config.yaml
d_model: 256
n_experts: 64
experts_per_token: 8
router_score: "softmax"
normalize_top_k: true
routed_scale: 1.0
router_cosine_scale: 14.0
n_groups: 4
groups_per_token: 3
optimizer: "adamw"
lr: 0.00193
beta1: 0.95
batch_tokens: 131072
train_tokens: 536700000
Below are experts of layer 5 (counted from 0) of a mixture-of-experts language model. Rows are named router (the router's row for the expert), down (a neuron's output weights, with its number) and show model dimensions 0-127. Each number is 128 + 32 x the weight over its row's rms, rounded and kept within 0 to 255.
After each expert's rows: "comes before" lists some tokens at least twice as common just after its tokens as in all text. This comes from a sample of Wikipedia text that the model never trained on. Tokens count by the router's weight.

# expert 22
router [ 93 116 149 178  91 124 114  85  67 117 157 106 117 122 130  44  87 164 111 100 134 109 114 140 158 127 162 169  90 137 139 141 133 120  90 129 168 148 176 117  85 151 188 105 172 118 104 148 115 124  88 181  70 179  90 180 156  72 141 101 158  90 110 114 195 126 116 112 148 228 141 124  51 136 137 154  94 175  73 120 127 140 170 102 143 111 147 123 155 134 170 184 214  74 138 192 156 109 134 127 122 129 122 125 132 192 107 153  65 148  71 124 178 142 135 128 114  79 121 163  86 157 159 113 132 115 159 150]
down0 [176 138 122 129 125 139 113  96 180 175 103 166 143 109 111 136 165 114 144 174 126 134 118 157  85 126 153 153 150 123 172 132 107  91 158  81 123  95 143 156 106 166 190 181 127 148 134 192 121 152 138 168 129  98 115  77 188 110 112 109 176 115 133 138 134  80  45  61 134 112 101 132 158 171 125  86  98 170 134 106  82 136 159 166 128 124 133 101 106 144  78  91 172 129  93 154 187 122 153  89 111 141 114 142 101 145  65 136 183 137 153 133 126 133 116  72 157 174 124 122 135 133 192 129 156 152 113 116]
comes before: ",", ".", " (", ".\n\n", "\n", ")"

# expert 53
router [139 146 191 139  75  80 149 131  94 165  89 119  90 156 120 121 135  75 128  81 183  99  99 157 178 102 158 128  51 127 152 167  94 112 116 102 124 123 164 134 122 167 148 120 118 119  88 122 155  59  60 183 130 101  90 170 140 204 140 116  84 103  73 147 133 164 131 184  94 155 169  90 134 115 121 103 122 166 142 118 124 180 133 130  98 107 163 116 132 140 156 137 138 130 191 146 101 129 100 133  42 102 134  89 123 179 111 185 164 100  78 108 106 133  96 158 123 142 151 124 111  70  80  51 177 137 137  85]
down0 [ 84  82 200 129 146 176  76 160  92 127 159 151 153  95  83 129 140 113 125 128 128 109 101  90 144 140 138 131 129 157  73 107 154 107 117 137 112 218 105 133 105 149 194 110 108 148 135 137 135 194 154 118 150 109 105 100 137 156 154 124 144 123 147 168 127 192 132 120 171 132 150  84 198  67 127 157 129 114 122 134  92 135 108 151 154 182 166 135 146 127 179 130  87 139 111 207 112  78 114 115 125 145 119 176 165 100 102  97 130 179 138 134 113  63  67  78 148 107 136 172 224 186 126  86 128  58 132 134]
comes before: "\n", " (", ")\n", ":", "\n\n", ")"

# expert 39
router [ 92 222  86 104 181 117 173 109 134 143 145 139 122 107 133 120  98  90  88 127 134 142 148 189 140 120 159 147 132  91  78 116  93  97  93 134 122 176 129 174  83 179 137 154 131 142 132 129 191 111 160 173 133 120 139 171  84 100 121 124 142 135 191 138 145  76 125 116 165 159 154 112 116 109 151 122 103 182 199 172 121 160 181 186 116 150 129  99 138 164 142 120 164 142 133 127 110 173 171  92 114 130  67 164 146  86  77  92 147 138 103 165 165 138 128 165  87  99 174 163 148  59 122 132 125 105 117 120]
down0 [ 81 156  74 113 131  83 126 155 133 145  99  88 105 120 209 148 173 130 194 127 135 138 177 138 116 151 149 106 116 114 170 135 123 138 121 136  99 111 128  69 116  66 149 175 121 132  93 164 149 167  90 122 165 110 126  98 138 129  90 131 137 118  95  65 110  85  59 176 128 165 134  92 114  81 165 105 134 106  95 132 136 144 133 104  67  73 160 115 118 145 105  96 141 151 135 126 144 109 123 124 118 126  95 145 116 135 134 115  87  77 138 163  99 137  64  86  89 130 124 129 167 177 130 187 121 138 129 145]
comes before: " ", " |\n", ";", " career", "==\n", " League"

# expert 37
router [132 194 126  37 150 118 155 172 148 133 121 152 106 123 101 165 135 153  72 145 105 116  76 102 210 128 146 124  83 101 103 145 112 118  95 109  90 158 129 175 109 117 102 157 131 115 148 105 196  71  50 120 134  67 124 104  80  24  39 128 158 158 139 139 147 149 198 115 118 108 151 173 187  90 165 121 176  86 108 157 194  97  93 159  85 151 134 105 138 105 183  95 109 145  97  90 116 131  97 113  88 123 153  96  89 112 112 110 139 126 138 165 119  97 129 172  97 107 107 125  77 129 168 155 166 131 120 123]
down0 [116 149 101 146  64 141 134 125 127  92 120 116 121 163 136  92  64 179 108 127 128  77 103  61 161 154 164 137 165 122 131  87 147  96 135 123 112 108  85 109 108 190 150 120 105 179 137  98  58 124 152 146 155 111  76 151  63 171 133 225 172 100 128  95  91 175 131 117 144 144 174 122 148 211 103  97 138 126 101 116 152 135 123 134 199  93 139 144  54 143  99 135 141 123 114 206 112 124 126 146  88  99  98 110 142 125  96 140 116 126 121  73 130 149 145 141 106 163  95 124 120 129 129  77 166  87 144 157]
comes before: ".", ".S", ".,", ".\n", ".C", ".I"

# expert 59
router [124 158  44 149  98 111 118  80 151 148 119 135 117 138 139 123 101  92 152 173  83 167 156 180  62 142 100  80 126 138 153 107 131 124 186 133 168  64  90 166 124 110 152  99 110 126 122 124 194 189 112 129 174  76 165  62 121 156 114 102 107 130 162 135 123 157 149 106 123 116 191 199 105  27  68 116 100 108 140 135  98 103 134 129 133 153 113 113 123 104 132 148 126 114 106 123 166 156 143 130 124 111 143 138 159  75 118 146 112 122 178 133 115 136 112 117 156 141  70 120  76 121 153 161 178 147 196 125]
down0 [147 102 167  71  85 211  87 144 132 122  77 156 164  94 162  98 168 116 120 130 123 150  77 123 132 120 181 221 128 141 149 132 168  97  74 164 127 136 168 124 104 118 119 138 159 182  51 121  89 122 125 114 158 107 124 127 158 100 109 159 146 100 175 100 119 107  64 133 141 174 145 116 126 107 121 170  96 175 149 119 157 144  94 170 127 166 168  83 148 151 116  91 129 125 111 140 106 117 142 145 196  93 119 112 147 133  63 163 162 125 141 143  76 140 113  94  87 124 142  83  87  84  78  96 149 120 113 116]
comes before: "|", " ", "-", " List", " •", " Born"

# expert 16
router [172 184 156 109 115 178 113  75 100  90 118 130 137 109  97 152  69 165 159 122  88 150 126 105  86 121 129  54 156 116 178  86 127 122 141 155  68 114 126 117 166  99  99 107 135  44 153 133  62 170 183 119 125 192 128 134 108  98 139 139 122 124 168 151 154 111 120 102  88 162 165 175 135 188 128 114  90 122  84  70 166  94 124 129  71 120 103  63 142  95 115 133 163 111  71 123  93 141 163 142 163 122 158 144 125 101 151 180 142  87 114 118 140 150 112  63  91 148 127 137 137 109 176 123 103 161 124 110]
down0 [100  75 107 120 137 115 127 155 138 138 170  71 117 114 127 121 141 130 118 168 102 127 117  96 147 180 113 118 175 202 121 116 136  83 109 180 144  69 187 129 132 167 165 169 105 100 136 137  81 130  96  63 148 101 146 155 108 102 175  38 102 131 122 102 122 152 127 106 196 137 119 120 155  84 127 107 150  91 149 185  79 113 101 117 119 107 100  86 126 135 127 148 180  68 228 126  92 141 162 140 124 125 142 105 100 121 148  61  66 152 157 154 213 185 142 113 122  98  69  76 140  89  96 121  97 187  73 140]
comes before: " the", " a", "201", " in", " to", " and"

# expert 23
router [129  82 176 111  91 137 100 109 107 107 142 120  95 148  83 138 130 110 134 154 103 211 113 165  84  92 118 133 142 155 137 118 178 144 136 149 162  90 104  93 120 116 152 116 104  76 126 102  95 151 169 130  86  78 148 129 148 100 136 168 160 155  83 102 166  95  90 140 157  90 110 101 180 139 109 138 149 126 154 113 146 181 144 140 138 106 103 155  89 143 151 108 140 137 186 123 176  82 117 119 160 107 179 127  85 136 143 134 124  96 162 134 138 100 120 170  81  97 187 135 123  49  83 148 159 121 131 164]
down0 [ 91 123 156  81  97 142 120 106 198 108 145 219 125 142 118 120 142 212 161 144 167 144  98 110 128 137 116 103 165 150 135  91 151 144 152 118  86  93 178 124 198 102  82 118 133 105  99  62  81  96 101  47 198 132 161 115 147  95 114 157 127  91  93 131 121 117 136 140 116 134  97 162 131 133 144 141 193 134 192 135 141 157  78 147  79 131 181 137 136 149  38 166 130 116 151 102 147 136 124 137 137 127 132 123 153 115 114  83 153 110 151  75 128 141 108 142 118 169 157 182 166 186 160  72 153 124 116 131]
comes before: " the", " a", " an", " his", " its", " which"

# expert 10
router [144 113  96 181  95 116 106 171 155 101 125 113 111 110 131 139 108  98 136  65 110 103 144 190  87 132  96  87 122  88 123  96 159 167 120 114 153  85  87 168 122 116 149 160 148 143 105 113 135 119 104 118 114 120 185  91 103 151  82  53 103 151  93  91  99 159 165 161 119 126 126 134 133 124 119 134  93 106  96 137 116 160 126 120 156  92 110 130  86 127 125 147 194 137 162  78 156 157 181 145 143  74 140 114  74 114 124 108 118 113 172 136 136 125 119 154 110 156 117 162 117 145 116 120 162 151 161 159]
down0 [135 152  60  80  95  66 110 178 158 121  79  96 143  89  92 142 139 100 202 106 147 156 155 111  98  85  78 167  90  80  97 151  64  89 142 109 184 104 122 127  28 147 155 162 154 116 135 141 179  82 128 129  87 103 199  76  77 147 154 121 140 100 154 105 153 205 151  92  90 144 168 191 129 110  74 127 197 116 142 116 118 104 114 141 128 110 156 125 127 133 130 135 119  99 137 145 108  72 158 132 114  94 143 136  96 116  87 173 100  98 168 144 146 146 171  65  62 148  93 152 148 156 129 143 134 187 176  91]
comes before: "-", "|", "=", " as", "==", "   "

# expert 15
router [151 148 124 124 155 166  99  57  60  93 161 130 135 119  90 116 123  97 147 144 146 197  76  60 235 162 107 112 138 137  48 137 142  87 160 155 125  95 159 128 131 132 195 150 117  45 131 147 136 158 173 143 144 132 141 151 140 167 122  64  84 133 118 151 127 145 130 200 123  82 178 106  66 128 134 117 102 137 122  70 105 114 113 134 128 177 121 113  95  88  98  58 126 143 104 106  79 162 128 160 148 156 117  90 214 113 140 138 117 134 134 141 147 126 153 128 137 142 157 153 108 112 129 142 123 164 161 114]
down0 [120 176 186 146 158 137  86  76 105 108 143 168 102 115 145 128 153 128 134 133  85 139 101  80 180 115 132 166 168  91 174 159 130  72 149  46 124 178 112 132 157 120 117  99 122 117 106 119 172 148 150 133  79 121 164 135 142 189 164 146  73 125 140  99 105  76 163  83 136 180 134 156 132 123 108 139 128 214 123  90 103 123 146 137  60 144 137  75 169  94 100 131 181  69 130 181 110 154 112 118 123 135 194 144 145  89 134 105 123  92 157 132 135 163  74  78 117 142 150 145 110 144 104 135 143 179 115 178]
comes before: " to", "|", " of", " that", " in", "The"

# expert 36
router [149 100 108 181 134 149  39 117 189 142 132 184 171 134 102  96 126 176 152 113 111 128 148 103 137 123  88  83 130 142 148  77  97 142  93 143 120 135 190 186 120 139 102 143 159 160 184 157 110 148 194 134  84  82 122  93 148 164 101 189 118 106  98 153  68 174 119 122 111 147  90 178 104 140 113 163 182 173 118 143 125 170 120  68 126 102  86 141 107 174 133 156 121  73 130 164 103 122 100 175 121  97 171 112  99 106 126 139 103 113 177  87 118  89 149  57 153 161 156 117 114 113 187 167 111 171 137 127]
down0 [182  68  99 106   5 178  17 175 156 158 131 215 168  86  84 119 131 138 152 130 159  62 121 130 157 159 105 159 162 152 151 130 109 158  99 142 124  88 126  99  90 133 167  74 133 137 140 108 147 131 115  74 118  79 170 133 131  99 108 110 156 120 111  81 148 121  99 123  94 132 100 132 161 114  98  84 153 113 154 153 103 128 121 203 130 107 165  71 104 105 136 114  86 136 111 148 127 130 114 118 129 108 101  97 151  96 123 123 149  80 139 132 132 171 134 164 106 144 144 154  97 188  80 144 171 115 146  89]
comes before: " ", " \"", " a", " which", " The", " Yes"

# expert 27
router [152 113 161 123 133 122  89  22 162 145 176  85  82  62 133 167 107 151  87 162 116 189 147 111 132 112 112 166 109  94 178 122 153  43  83 124  93 120 129 124 189 116 112 130  85 197 166 126  71  97 149 159 119 100 159 123  91  85 131 111 131  86 150 132 131 183 119  93 109 107 133 100  65 173  99 174 106 144 159 235 132 121  84 123 131 110 101  65 127 109 122 144 150 150  95  91 120 155 132 179 181  72 159  79 163 111 133 141 124 152  64 164 116 137 113 123 156 134 131 174  99 128 119 172  98 136 102 161]
down0 [ 13 145 107 115 158  97  66 185 144  88 180 110 115 119  75 166 128 151 124 159 121 144 134 112 158 159 111 118 113  76  91 202 101 130 135 181 185 128 119 104  42 154 166  54 108 118 129 186 133 101 119 151 109  94 105  76 102 177  97 117 129 125 144 177 135 115  81 140 113 149 167 123 100  90 112 131  99 132 147 166 125 162 149 193 140  91 130 150  79 107 110 104 101 116  81 146 147 116 124 140 211 138 145  85 159 129 126 181 120 117  91 188 168  99 151 102 131 111 149 182 143  87 112 185 110 164 104 176]
comes before: " be", " States", " the", " not", " have", " a"

# expert 55
router [ 89 189  75 147 164 119 159 131 128 164 128  93 137 107  76 125 134 144 107 154 136 122 173 146  70 130 154 191  43 106  50 118 108 125 135 144 146  99 125 167 155 150  73 137 130 182 145 154  93  90 134 179 168 157 117 150  96 121 109 143 100 113 165 114 174 133 110 131 100 110 106  96 136 105  93 149 111  45 166 122 146 161 137 144 153 114 128 154 186 133 145 148  96 126  41 123  60 155 165 142 128 159  81 119  89 152 137 150 121 101 156 151 159 147 161 137 151 107 193  74 116 114 122 123 145 119 135 135]
down0 [169 170 167 140 145 170  81 170 125 123 148 113 142 126 105 144 174 160 145 122 110  73 168 120  84 140 120 185 124 166 182  97 160 234  84  97 111 136  78 147 188  99 107 160  84 104 133 148  66 176 137 161 119 117 132 152 152 181 103 123 100 167  84 151 133 126  95 140 158  93 155  62 150 160 103 139 102 106  88 116 116  98 145 126 108 148 184  81  80 129 159 171 149 187 153 154 119  99 110 153 149 142 157 134 116 182 182 128 152 143 151 153 119 177 126  74 102 177 153 156 115 160 185 136 149 115 142  99]
comes before: " ", "==", "===", " |\n", "|", "="